Below are experts of layer 2 (counted from 0) of a mixture-of-experts language model. Rows are named router (the router's row for the expert), gate (a neuron's input weights, with its number), up (a neuron's input weights, with its number), down (a neuron's output weights, with its number) and show model dimensions 0-255. Each number is 128 + 24 x the weight over its row's rms, rounded and kept within 0 to 255. Numbers have three digits each.
After each expert's rows: a language model's description of what the expert responds to; "gets" lists some tokens that make up at least twice as much of what it gets as of all text. This comes from a sample of Wikipedia text that the model never trained on. Tokens count by the router's weight.

# expert 40
router:124115077156151163122138105145145143106169131140121117115124150118141113111148144122143121080149118130122061102117116119144110119079150129140089139140106120158148124119118093136114129142136159146075110110121148133096122112156159092150101139103092120125137122166152142120166150135120176161132166114099123145153151175126102098153137125160131161132166113116123148150103107163168153129138142107129133082102100090099081115146122142103128125140137127124159121160157133087153140142108120157118139096081101173160139138149116148124126099145175127104100174123102125119131156106117141103136125135137157112165159101090134144120137144122099126159112103153103183100128100129074121145111125140120082113121115118155122113122143179138171091182180115090135114130129123081110076119121177
gate0:134155080117127132156158144123092171136141165081094134125152133125132141105079111139136141116126173112122113111115101132137098142134120103130125100158178140132104128117106134146111137073138131132114137141137167159123124115103117138118083111158104182148095158105146108130143097147126113125137094134100146109131112124161149091101146124102138105107145111143120090147128183114124150091120132155115156143162108169104155126149118089157114120101069149103153123116085112164110124152177132111131116110129110136122113099061124119136112092101120149145115130083123138128142148134121091103109114077123090122107087149183114105161131123162189139108187136103144102153162138139121162122123100151159148135155108117164105132113180095138147160103171133152110119106131151118110149131110092
up0:132109124181129165120165130124094090120175152157166136168126134129096135148192138123115140087162103116120089114142145142152120121116117096130121165131123090135127118153134134147106152157151123124113118140124132144146174115144060105125121171191126118143141109116174127088115111136150157136125119158109142136135132164091118092121121129139131158106118167158128102126084147161120157144132091110093095117123126144128099114122133170111175100145109080121097133125150119125129103061133121122082142108078119133111113156124109142131152100130136107111113101124109119146160133120108121138091182132162124105137145124149141177180167143146112131148118115065163155114127118110117124097140160106126089084147105151106138122118150131154097125135163099119119112149118079181147110106112111
down0:144150112169151162162159128177084139077118160132129157110160127113131121155148138105136114109132106146147105108132114155156117120136144138123097163148102124164120113111151134128102117077138164152141130175146161167108141099098138116126131137157127149133119115090134133143121131118117186128133147183112163132122147090113149117097137115120083177130132128092128084122141119148123122115160115088156122145164161134113113124129148125157138082071156124140174119112130145115142134107128173075135127145086138155100126194096079135104125142152144135141125084107096136136143150108152132115099145147201132108095142114108140108164128148153157160112142110082157141109190134137146150137126112117127113145133156142120111104122157137133118107111142116112133104155145119150137068091170094
Description: Line breaks, digits in coordinates and dates, and common first names like John, Robert, William, and US states.
gets: "\n", "\n ", "4", "2", " Sh", "u"

# expert 20
router:155097133102149120122086137160111139113099116081090101110158135111130098102137169132122073116148126127139088134114145171143117132120143119110136114191128124149142110161145095163135164104161154164144114113126151133134119099156199124160144158111100122134141154113137141138143151139106127113127143133120116164176149126135092115124129139120075126126111124133109140142136124173101119119118131120169122094133142083167100112159100166145125137123151133106092109114159138085129158104153087148119088120076118174154103138150115143121130153186169091112116159105130108127084141107170076132097125123142121176096164127117116107154177098139119142100173128112145154139121136140131085120142151105134173080119108136115141131113119120127125080123089163122145146140117155104128082133141130
gate0:138126151190143141173156118103151149102121149102137130140119057116104096106122136168117102176137160122125150174118137154114143134127152112123140167123137147120134142149117127112180123161163141129168161101150120131092116113139102091137115122109113126136118139135113148110148140153093130150129119070121146124117148147138125113086161109110167145111106138149154149173120171172153114119167106120115150150157124158111123131145176157113125115152137176122145108140136126156123145116120130158139150152092118083096152124124123139129176157142117115130159138132087158111075153108165174152146144138107142130125177156176123141127123138091094085132159123158172151140218107118148117121129133148142154132122093114133113152101171114097129138089126150143101145102142137103142153135098107
up0:141118168097124097095161148107128139103114104166104128079130187117136094138173161154128139097140153154117102092126120124118095168159124151136117112132109095130128117131134118141126129117112121169128136159159107141104128142120067112144105088134121130101125117101118162148102120144129124126123094159136119139134152164107130128112095136143077114126144083144155152107121131153130113122152150116121126147167120150062130155153089078124075088119075148131130154108095141131149124126125142093139133133103150106135137112134152126120131147139109137143132133114167097144135081143111148122126156197109145105173081150132161082157107100181146154100141077122162113105163088097148150173124079084127129171108146142127109101147147118146131101116155144113108089125099104115133135114110131
down0:100132140148127141123091146160161094159117184142071131140080172125088167111115080116113130150117122146138099110112124083118099112114133168158169106120159150101087149105130167157172152125132087109135129140115124135110155140108158143111124123144150150117128146131132159092141142092148136121159101114130119159103151125131121158135139147076162125125146138157125105135135139066150115118155079094122095153102121127111107124125108126169113145091123122116131128125103137138134115129123103145186146128118102146137161101129111115142103128115124154144099125119126155156112151151146164156126140112110128135149105169135144141106119145157151163103108086197134125134059142154118146125113128129106120143099131119176140118135106096120191200131076137161067123161106113132115125126136115
Description: First letter or piece of a word right after a quote, bracket or line break, such as "r-ace", "ob-scene", S-ub-species; also periods.
gets: ".", "r", " ", "ar", "b", "ub"

# expert 19
router:147127141097111130144119106132125115140138126130127134104135157137127175126158138102146092078156098113095076090129151135130140158095200118107112152150124097136143127100120100164160141108123130137130146151134177122127135151132180097136175134115121109097139112146117140129186134141151135135081131142153115160126185140125138167129097115163111146122136128168145121079122152156095159170118116122165183113113125116114114116139141135134117155141173146087110091162130107127099128119127104164131105127131113152153129124141097127102105103146123118130154175137150120114152136117106121114153158104140152125138157151103176095059137110120122101149141133148062161102105131138105094151149106095137124118084133166121110130161122095120139138169098104136167180137066106129112139118141124
gate0:105138112122162142135116161081136150151144126134126162110133097098166176130083097135124136167133155153124181149136121114131095163128099110085131141145157159129128144126118135139144159158125129132135159157173138063130119127150137111119152138097112152154097143127112120117105137118116133121083142149106115133130088090142144109142150115169139106153121123087149116126112132074113093106131147130096147154113144142137167116124184149139179132125100140152120108120141127122127144165161136149116100152171103139136154136147124110139127100135119074150121128124109145139110089121122090186128111119104157125110116123121089137171169153129141158154082089123099088096126119128174150139116130187170131135129137119173112186174119093148096139182145117153128093109125168160124098141149121
up0:117096126152133114117076149114128139115155133142140091145157129104138115166097114130094130148118136176102141114134114127107119127104068112115108116142112126122092139159140134110141152121157091162110125155118114097109117175126104093169101153129113146139124134124173139099097042113119162129088121156102162121146105146135115103127068159187069110139115096132142128104109148118100093146151106113123123133108126112122127183134147117112156150099133113155157085124097093086156135136110126133155120123112101148147139117125126121104138173102153130129128134108105119151139066114161152168158142108126157129077141119104135121159189125095114110182101098136117130116108120125122078131126178155104170117110178128115153123149126125123098143142156104105125128116143132155150157149153127
down0:139147169143143183105115128197132149133117138135151157105152142135142181104131105135115115142111121121131127132154097095118074136131125115087145149115103126123099128132134112144131110110084126119083144120109102127119117143138143141086145146124119173138133094148115146128130136160126107143074161145127145157180116170129078142105145144145099119100120154140136099128141115132116107166115106119115095131128149107159137141114129178177138123098106175178131098132131172102140132143115146087117150123140108170116087134099121165137108123140146119107176097119103140125152128121115112166143090113140142100091132107128097110156139126128104170097104143180139134148201175105135161137127140158177094131166070121130114086128104114141170120166112134102131145124130160106123125143179115
Description: Mostly " and" and commas joining list items, plus fragments inside non-English place and personal names and in km² census boxes.
gets: " and", ",", " or", "i", " /", "il"

# expert 5
router:146083130147125140086128113161167132091116138121119116095145131127082079160145157149164075103138110125089057117167142125134118097111172142154063125135105107164162124117116109126139147121120137135111129141097186116131146123105146114156133108115115141119153129155108155136107132122148165101093129132096100157177152102115129124142131099153108095117142082107115127154109099144152148109157149111118165105112117100108085110158119116128140156150169159132122147131155132125130131110100124182122165114060116149168127086161159136115136140116142099114124154116116096105128157125128144176132126111124140105174161118096147170137133133105126107127148133141130191145128077112129129111082111126123140106158111122164121105100127145170122110125106101110123141127097156092133079113104145
gate0:129150100116125103173156169128108132147133109099125161146146096083118117122134162111139144121135139101089135119091110159097110124136189138137142116136128130104107167096173155148121152157095096108089149150130137144161106129150153131133148188112137097152167111121142110173160147142146118126107133093156138142147155132155160159121120110197122092099152033100150156111127190140097157136098138124161106111167105109126140114154126106142075145129121131111129138159103099117115143098113112105126124130132122117092148121097122117132137116211144144155127096126087135121145109093098134132139178128112107135125142154113142149089127140088095115118155146101179112142127169147149127110149093147130149144131142128112141107111108135113164119164148131125143125144145139114113138154114101
up0:118153121097121174134080152132100090115124086121159152132099094157182159111157112137125129148120113100114146132178086127130143120150139120088115162139163139126132115105074107095191147126168111113177146164120125122147146147130162167181136122098116164137121139140116146100126146100126115137106135118159097171137134150130084131129168158127134124130129164150158101169107117146140126094128112118159106108119176161091123132105125119119123127096116097124122104103094116140119135094119168083096147107134110137142130111134118114136069107116093160118130125100186137121119179119106131141134110101121151170103117144131094155143092172111139084114124121123107154137083167115109103124115167142134152140106129121169150132151102108149122120189128128103122117099090131096106120161130144
down0:101163118133116111112140104113137186122096157113142129174115153122081122091099130181142145150113142098186151119106160138117110138135111118101108100106119104137079119123116146140147106129104148149126150092140123117129081081140119142109084144077120131131126131153118124120168116161128115123116081091131141143167141101133085110144122147117131101167182112115179116143110165113156098133114134169087120144144090126104142136092116099138077128118094140124104176113149113129133147194097099146124160155161163168114127141145141111121141156165105097157113120109115123107140147164166146107147105146120115116089114123088126136162106119152122110170145141105129122133114131089106182160141119129119122156145131125119126156148099151115124157119101121102146144111136159129164090099166083
Description: First capital letter or digit of a word starting a heading, list item or parenthesis, such as U in Urban, UK, EST, Schools.
gets: " 2", "E", "1", " 1", "9", "S"

# expert 11
router:125130104139129148101158109146151098127145157140166126111150149117116125148111115119150089115152096118120056101166094135113113108133189118177083117131120083160131140142097094103153087127119131150121099116116147105122136141114185112169091129105095115131134127152116124115105126151116142155169163126100105155155159114094128106156140121170111120112136106114133123131125101160169124123141135116093136092113096099153104119132138140122169127138132135119091070121149139133124110087095115147136157117080138155135133098114100163128103083132106116095113166120148103079100142098131114139117186089141133087137153112121130137128132130125138102142127100101109163127127110148110081121119136086150067106150162123137106076140172131165119102123129105135112119125079159094130097095106153
gate0:127122101100170139153141134138118162108125152100059148137149136122133144151149078097106059134134147122144121143174128155080194128143122154125145078162115154130131129111115120144118129142115144096113137142133153140138110123111144126105120125128152141148136122134103126118119138122111104120084112109094128119108127113129108110123125116139136113164142084136140135123132117131160149189153150149129167151111121133111154111140097122163141120099122187133148151090140158144129092107157148131112124133089159099147136120132120139151180138126108162148146131118133160129163159159108079116117146145164130105137105099139150162136069159152115135110114168099127131169114172155100149177104103138169131147129152113217120130138114111123173147099126111142140159131110109108108085069095155
up0:146155138111149158125151134115082127109162131106109117145145099142106115134121096126128140082126130178123151075124096158093154141131085112145135119097096169129107144150144133107124095144183140096121120114101149121109161132155153086176115121194144148099143173147150117154097121137150171119140153133110114103120139133112118104110115107156126111136108141136124178103189117140137148162116130123138119093120112124120132148130099144117143153083125110162134090122116096080130117106153108151116098096105150135109129164094127124083142102123148112112143122119133151111138114103148133092158089163152125115177156139174116143193119114177164117126108144110120114137090080127110124135098133153063130121156135123115125141091097081162143138102179133128121154110079111117129144130112136
down0:123141137090103179111158130152115143096119125151083133155099124119121145109126097135130127110115154136122176116118130142130132112146114097107175127155104140098121153120169105121134160116138088124110114097146134174126139107124148122085149145123098120152113100172135132167147101135110107144141131119165147118144173147104140122137154105139091116148105113131131133138165120142088153103177096130119166139148118095126121096143087103142117160119094123112133122139143140120163096126137151147134114134123123150117098159121142116150180118101188168117090119119125129160132078106096136152119151128130096157162147144083111111174108098125100085130125150113098097110112116138159087092124113116133161057140093089161186116100093125124122073164156120146130071122135133117147106087172117
Description: Line breaks and blank cells ending rows of lists and tables, such as name lists, census tables and standings, plus occasional word starts.
gets: "\n", " ", "\"", " C", " A", " p"

# expert 56
router:119103087122138147132091118155117124113129129182132196113120138141160143120118153123194100151099105109126115111143127144167149124116123115110083138148122096149168095111106105105146161090120090123099115105085125097151152094132149143163130143116096142141139084130132164169133132144117155124117148144091137152140170110083145099165134127163097161128151101091157151104146145135148128113149121133139155120154094102145092136160117082131145159165141105142140138158167129135131152125123117123121157127128105137134104124171155150150087084158141168117100152134168122121167128115116103165080144084154141152118147127141094159141148116103110066102126122145112144174179105114145094137116154133120149103108155152112142151165094118144166107141099106126140095122114159146109109113120110
gate0:142079148110098094101102177117173151121103135133081107133111124130127094095158120149162111135116137130149141130132138132125109138125110123116129132130112150127093126126102142111139138135124136117111135076118134110149151180132155151115075118105115138106111141136116120151105190036134159122088123145146126194108137099119122176135146103156143144112107160153110108186154103130135146121166122131116113153116148102118107098106085163109119127142115127118129103130148109113129182198077137150095091100118145133132156159155115095120119135132119125092105131140178131136098128102129130156113106143128175130114117123086111132162131112101148153142147122123112107095110125138132161157123154176134100164152128128153140126132136097076128133096117089149187120119162131097175135145112114
up0:103166161168126150173164140123116136139131156097167121112186079137092164115138123140119163133172129137154093103119098101117163157174114100136129124102150090123118104117140116096136155165129139087152173144145114172161152096135123155143102122138138115138154155132142127109125110151135110116172123116135110130114156136130116119109115112131136117136099163187127131147114100127124118135075089157108108110134096176125150165136122103125133145111110127115185162108107154142128083092145116135130127108147148187139103121089122107136142126085104140166099166155090124105131105088106141088157153149127097162126188131142136103147127133136133112124149123147106166133118123138162133131136115134083125134123115116108118132087057121197145122128121178114123132149085123117135138116144119
down0:088138093160129167117123157149087140174144133111102160163159108118101141116145107098111131120162162140160106129135122155128091138131087118126122068094127113101112147157149151160146151112130141141186120136131132127127096127136103159164134108150151131138144112143113149120151113164108113111097120120119070090053133130128114094117107182147171136139126108107159149146136150132153149112175142120134094167131107108099128112108114081121177112152120129081130076135126145130114122120143091113105154130093134121144151117122134120159150120121128140188140137088131172139128080142101147153073143108115060124109144130117091175159128137148144146108108086115116117126125134130142079111168154128145119122166115138133133162147130117123112092185147100143109144121127124152128146126100136
Description: Capital-letter starts of abbreviations and names, often in tables or parentheses, such as JPN, DNA, U.S., FA Cup, Charter.
gets: " D", " T", " N", " 1", " 9", " R"

# expert 51
router:107140120153144094115119143124121166089113133136129117117120108119135100119132155177124118159133118121153112094154140159109113100150090132077114110116109133155093079100147122134151131099093118163080127093110138108131123107124110139083138118154107129106107139137123157131127172112121154146132078127134078135170120100111155105165121110137107111119083129134070109125157124143140124119137114128129102110116099087100123161149140162141147167135119108191136139174151111110143088137164112154173133119131104116092113115088116160130099147108134148142126165124129113104120136129118074159107147089095109093165145111149093141101107130105124159102135148089141113131100087105184119130124156137165118109101137117151154154150103113097080083094146183099167153164108153113124120128101145
gate0:076091125139176135129107109100103180146112162108174104113139127120143142156111125153117105152122138127101104116127127105141164152090134120081086121111101123154126126099110155084059157102120072136156112143106138102144116128134084136119078121114137127168130180122124154145115164153130117150146117129140126125122118126129136168119160122124095076121168115070116141101159139115098129071160092132133097183151149140123137071108135110121138125118104147118184109150106087132120120150152111119127139138103090126096139141116075121139128129151155144148161136115124116111103155153133126147110124085128166096148117131156115133094117112098139178110139124142121137127125128211167147113131150138107149126162142117129150124117146136120154125128126121123141093141082129164084111128155102
up0:118126155120139123169142125150120199143083142062094148131098117147097092134137122146134111094115168108126151138096114118131105115127107107097189133121110120163101133095107133119122116080132135126116132125175142113138163121144115122140122132118138148131151131107134168131104190141133160134153090153129162089128110117131099137117157115127153158129169167081129131147092177100117152097124112114159125169111124169148149167125146128135106132160141160188113119113133155147135161160102177171109110112101149105077140139126125123120159157117126129123130131151128175149111124184146118129146122121119135104157120141142130150067103129111151147133133122125130155143134093148158141159138136118067114140104162143168166132125108151141146112113087161112142133134175121114093150148140182
down0:162146148128111128167144099132114127094148144100105173154096121150112139114131156114154135128147119115142119082131155098083105123096146184136140121151141138132128137126132137127128126118096129132131187100175156114178165117127144098130133110129126166152131143118113142112144155123104153118134140095097164089111128163137149168110103141119123144120153121081093113139108127174118190136128142117082156171096125125183151141177149133123123144132092118134129090104081127129090126134135120125083112119128130123113137114118118129106139125135115119124113179121109151119103148137218133103119138154112138095130152123107124102132104114107128097115120174163113170163164141133124121138087090075123107134135140143129094133100128105161139074119150130192119137122181087137120155122111173
Description: Line breaks ending table rows and paragraphs, plus sentence-opening words like The, After, On at the start of lines.
gets: "\n", "|", "The", " the", " after", "In"

# expert 43
router:173115109105134097120121147130127127101127120155134133113109167121135139143139130144184110093152096079107046111155129095156105139081146114128108132121127129127129135115135112124063148137151147111164091180147152145131135119111145115129144143119157130143154143152123126104130114193109105115134139135103134130127123119134149146135136104182135128164131119140155136101140124145143131131106162145093161103137134133128097114132099173066102143129138109119112108145145137106135126142119114184146172135086104148144129142129115141096143136124121097113178124141111137120168151112134109132130128100121187082177129139120158127093133117091071133161144120141086170115126117136114123177132125099129095154162185145112082126135181151146167123157142115144131075136088106092139090095147135
gate0:112151109161125132157157156133100127170101130152139112146148139118151172111129082112083140143118158149096135130162076094127132145136116116149163112159110131067105148127160168122155142175127149137136150124093140165141148121121085118087093133126158165179133140161115085120110128110126123089124098121134151133126120164126127094105142115136144131151176126129147067168129123114152088118119085151092099179155154126117187116148097096139116108091119112122170136111098148154085149170149131114118146169135148118088139102134093106143133098153096104142113129113104147094131142101118091142143145117131101143089089140123079133126146128127172120133138119104130119086107140161131134141152136134155152136093153120136148104188144118152111158117147150155102126146160138108104137137112148
up0:130158105181162119177086094107073109133115115105077101126138145117146167093099122125095135136124163136127134115151127122094141129156134142118085091162129144113099145178099135128149102090119123126116131140128120120102099098137124165149169105131109145129141129142095146116104157142144124136083139111159157161124115129119137143110147201125134169122146109102135133114139105133128112111147102129137145117137159109123159178143166153133168133091157134145187144117108119133133131135144078086109129131127144163141137118155174125132135153121131124175123148128111137119113146126148158164180148153155151155079143114122113153134073130126116122085110143085145120147103078145108115116115147124133178129113166140154133095139134169108139113104130199140072124120099148101115124132176119
down0:090171146135126112118153125084097118136136138105110137130136100215126154113082120142108112080117125128166172110121118165112163125160105093109105126115093125096140130132119126163126108139134127120105153048097091111125124156121135114145149107108133171149089112132114153122115122094131151138176122128127123119140132184117090113151145134123143134151141125154142153132106126150122120140117076116155120156103106093145124184144145142125149111130175144160115111122123124102130143100154129118099149094145199178140145144100138150129144117152144163156099141095141132147135084145128164108154107137147111129129142088120122153127138152140135139159112148102162132195140117118105072073123132142111168136127120120153125131164141126082140157142160162135143143159181147132140124110124163
Description: Commas, closing parentheses and quotes after a word, and the final h of ordinals like seventh or twentieth.
gets: ",", ")", "\"", "h", "s", "'"

# expert 39
router:136108079145117169148131158170158096085153112159107134144131163132094144150132138077149095126140097139104089115144136092148120127083157116113105122158122068156158133138150093121130142104161177113072076121101127129150093149130153111154127144134120132136144102173122134139143149128143126136108155111117093129125151151136101129165163132166120151125164150133119134152099114181127165145118111137101126125118095129119123181130143136105106139145095111123146104141167124127135133125108135153155152132079088175150131132141105121145114088176145119136129158122118139099103149101122150131157161095118152108138159114090151123143116141144121103154129096146089184087120111119095131163119115125153086141115152112140130114117174180164139086156127109131102110089138133102116078163134149
gate0:101118134163113115154139125148139144127153131152141117165160163140130103079097121139087135136119152149143175126138119130090073114116125118130117074122123144093092158113111127077121129107099162124115092066089171126093131123176122101139133107094126148134124127107123123119145077120168122121136129141130138108142117148126164127137180172165138132128110128146109175161149117137091067105116109146136120151122076119085149135153143103105105151104077083093098126135120129123110102139119122160149136110122154143076131165097134120144151143100150104159160152107102155147147100131099159111161145105145114150137116132130099086147120153077129118140113102155181079157114165131131135162137151174155149133134084140140105114117145117132096090114122112124094114139149131105124149109127142
up0:100138180097171130101149118123127141153144138103103118120141102120084140143107130142135146136145117104152142142129118101101128144183079162104150130083116120117140122102116145158152148129136062149133150184160105156143098122103147102101091135064141109121165134075111110155099159059108141098098096080194126134119136114162125168124089139101140156142139109124135132084106115117080135131086153126138167132121160131156145143109130172107156122142121137118134130120086127165114152114146100128122121157162126106177167134124101139161147116089119121143102117131137174148151118123123151080118114139143096071123115126137105153090132129128147131145140156075096125130141124109149143131128115170131162127134145110130110126125113113113148140178168111143156114142123122154125139097121130
down0:096113141132130123109137100119155106138132088166137145109141154159156112110135138137107145165116140127118145139135130130125116188147114121108124149067143126127139102133106156120121128139142140098096146127130140128100123101124115113105133172145126111118140078138106119129105160195089103103155115184148146115138133092148145127178118134146101118162168148083135141115172117154121103114095131132142120106121097147159096134105112127132155140087152152098157102099175139163113119139126116102122101104107109183075168119107109144150160116147156127089161100153147156096144168143111121135128139121132126122122179162163147145108115116111120133120136084120135137107109086124119159127127124076126131146171144098105138112148162129134125125176133113144108095113105181141170030127160135
Description: Commas and short tokens in dense lists and math, such as commas in P-code hazard lists and citation lists, variables in formulas.
gets: ",", " A", " and", ")", " F", " V"

# expert 29
router:111124155099154138129089140135108141134116140136102119107150123123171095160157149120115151138150096104117103106132112129156130130071118116119117136146133095148140131154136099156090107157110125153130121113132138132105095080182165082176129139141113094100126134142118208119162107151137136177093151133104171141189148172116169126134123177121140152144117100156129135119125088174159154132133128093119142096131128069156102105167172172142160138119156136126154128114147122083135151084147140143117171122116088110162114153139147154128113138113146136097101162193149114109138141117137099084136154100162136142132124127141147137132164109114118089142119125129123142174151142117103085121114123117131109082151122151166151103131112140146149112155147114081137095123115147120129128122131121
gate0:131133121151144130119103161125131143105117121154136101129164146124102144183093116092104124146127116172137103145125133136129166149100092138107182161161149131136133136149119134115104112095150107105115164149090086119131110107132166101093167088134132160209129131133145092141094144120124115152149125146142123155203129098135113121133118103148135076143115139106126131155133174127160118144088121148114144130099095121133135106077105103119180074128148093120139138131126179153127170127146097147119095111144125136177109155148126146142142129144156146157124138104072153122126124129127149091145130095143094136090120120193116141098139119156134179111153114117099091160119140110165140140138159161118136117102112120137124161145123143145104098170104082105132122179134127119146131110119150
up0:178137137125159142139086114143120131134108123106084119133098114113163108118109138102125082137114131167136088184103155165146190127083136080094165141130108136103144138131096107143119082116106135138124180117097131154143102095114177091123086122124090135115123116127096143155123187132126139138119151092117106156163154119118148142169146094105118087139149117076120117094122157139128104101108135148124131122126088144135101130126126138152139125130153114134117133136142148138180132112080118143116082115162129141142135135155167146100120108104126161153110143104103136124146139097150117072146141128117150152128134134158114147113117106094101105128124132081122099157109163127122105156134098144161177099135090120151116146125161142083139109125140079147155126159179090099121110146078141
down0:140131143130151130152078130134120125137153101131121115140180130126126147157071124123052124165100159167163139100119174140143157133126127124115155123100106122100149163201106145153117133099104100122114135138113109103100118111138151120093130096144089157143116125121122112124147143134116164138122093113139126142127120114133172130113156137122128081144129111122129134130134140143112129142158099136147117089150062157135122140129137152164158103122136114138080149140160127128168142112171106170123155160160096166136126123132085098131168120151154119126103164161119125127091120144145129101123206131158127145164135110146134143138104123124133122191116113120135087124128163144134124198144120159106128114088091114187142167093148129167115096165108168130167136122128153119121127124134113
Description: Opening syllables of names and titles (Hol, Ch, Mer), plus line breaks, periods and pipes that end sentences and table rows.
gets: "\n", " ", " T", " |", " H", " The"

# expert 4
router:126114057146117133116131150161155138098176100156130129135103171122136140113129139118174154127147112113133056107165109098110111120099182136139101122137144114152136138146146114143133119136146185125100093123136129113151106137116172114149103162111129109122160121190162137139102104149111124126116151111105093150125146124134117123162151133164116155125161141119150133156111142149144133111147147113117129129097087102137098121144131146087156160151133133128113090162133165104122105111081149161154172098112100182137155107155107123118119112163130110109094131138129125098118165116100141105136165103118155081149152125101145127151135180097122101166107080127101200110123121152098128137118107105126089103125127115150118128111170158179142120174131112113106089121139130104101091130113155
gate0:142120115138096075140166105102111122145124144117172139137129158131122140122128103124121158142156147149161105148109119132120125180146148163162121189126105142142118142132103114129141148173143109112121113144151135104128116149128164115118083153117104128142092117150200155117154109166149108116111135129133122095101127091119110121132116085137106113150144161130150151149139153116107097221131114140100120147137126128110137110104099153087122115123191112114137099121157145128098098123114091136154140130122173142148150138134120120127152099144150202180134108172109062132132121091116115138133127107099140111155154111140112124176113124112132120113144124137188136159150173154090122133133121095137149109097137104125126127146162101166128147074125152139146110086159103132148146168141162
up0:128137138120102146126104128143119174152136194100131087151129169132155105124102136151124105158128133133130165151090147088150119097094146166096162116175141159120136143123121126098132116108102165132098141132116127120099121131139123097130169098144144150119137139148191112133163152119128105118133111128138187129160066150138131146120112157107167068124124117146096114104076147128131076071138111132096178114136140163114126090103105145107113118112116139156168130143124081154108120151097112143106121131131141124102133120137136128126102135107088144105151104086136111149126133157103155148118110125084119154113114102109123111102191098086116147144131110112110089117153112113144097159117141127132150147144121154161116154131113133069063111139156155109119168131088158140106132147140114
down0:106114130135160138122146155138166148125109118122113120103109150144171127135125181136128091111109101135039125165128114107112169065128136097114139103149137132132147138123118083106138110115153090163176106136124130149129123135138156111121140101138146098123130121148153102143119187134144101116103112104086141109141108164109191131115155172102177124126118121136139159123085097108150159125115098123144161141127143078169145090127186109121138123111117149143103135150164159110099164173095144129125134123144129125115130128185119123122130150135124110103119119108133088142151143091131104145132139143133166138151142189090130092113122134067144130079156112144129096126109124163118141156099123131124104145104139124106091085170127161118138095167132120115113118119106174110112109148112110
Description: Commas, "and", and opening parentheses in lists, especially between taxon names, plus capital initials like P, F, Sh starting names.
gets: ",", " P", " and", " F", " (", " f"

# expert 46
router:116138150142121137085102112178097129147123154158126162116131131134068129159167115148135167125142133139116101123127161148122112140080130128126161182131137100156164113141151136125102117125103166152146170165100193127146145105141126120098160151150124133136144113096146155152141105140119140108139125189200157099123139144146096153146102144167139123114098143153176118124175140133100119173155119108152134090131183096095094117144136134125120164127125149131104136111123150151147095116118093169092126129156086130142123129096090121121097115156122154135116159106132110110141178113150107149172178084106157156182133122113167093114098102127117101119155132142091128096107131121146112127098119120125130118122122155145155149148141169158146130154109123132124128145137114174145151136157151
gate0:112145135106076123147153138126110109123134096095155153169156101120161142135143104134137132178115144144146109119096101112131153157121107178089148163164127127126154109102133133096122148143118139134119103111185092164165162110116129106076136115138146169130103140107114090126167113132130121098132134091161139113152141113146162098120153111132163140110168085079140146165115135154099152128105143102137089147113133142117132112108119129126128132094136162117106084056118119139141150106182141154098129117127111142149145121123132104144123172146131140114091109151167162159132136121104122091105130091094079110075108136163154131136144112120132154157119152123150105129126140094173111115131095157120120164172143106144135164136125097112127100099149096147144136100091123133131153174140064
up0:103106118110109088139122171110163145115104126123103162155147099147144139101133136130115068120148154142143104095131123096109138151126113127166125119120146116147126109150136149141107131111151148118130111160102096145170115130113105099124122138139160150121123119153144110133098067147104110131118124139075151131147114120165114112119168105089135149103164136106120111167124092144149142087099167153100139134133129142175141111098101149088130070140151106139145100094120148140076128167122126109149109162068137090110116125088169124184147128132095098129127126111138148094126160080112111103139130116128147079105090146138089100144123110122136149108155103143127117157151097181130169119119125125142109115130140124146117112127081112128114171066103128124140093121103173085121132162116186
down0:102114087112179158122116106124162181168117181086118079150110119106149137092137158143137133130105088108113122128126103110124134138101157104119136118110150167133124110114140148134131143124129092109112173136108107120094105123151189113142121169095133113129102107132119101132168086099118131110098127075112126111095111107100117155127084135129146119115126141131128116126105198130154130137125178132089088132129148128173163136123134110124089145126126118131171109137131122173162117182120179142083108151147120074146170100152122126139094134101124126093155138109126116114165138123106146117113140133144150131120111154136108123100116133101157098126098056138117119154105115182109122102127136139072126114126143104119157098126120142119099179100131101130106114133178148146136172142127118
Description: Place and personal names such as New York, London, United, City, and surname endings like -ley, -ford, -nes.
gets: " (", ",", " York", "on", " New", " United"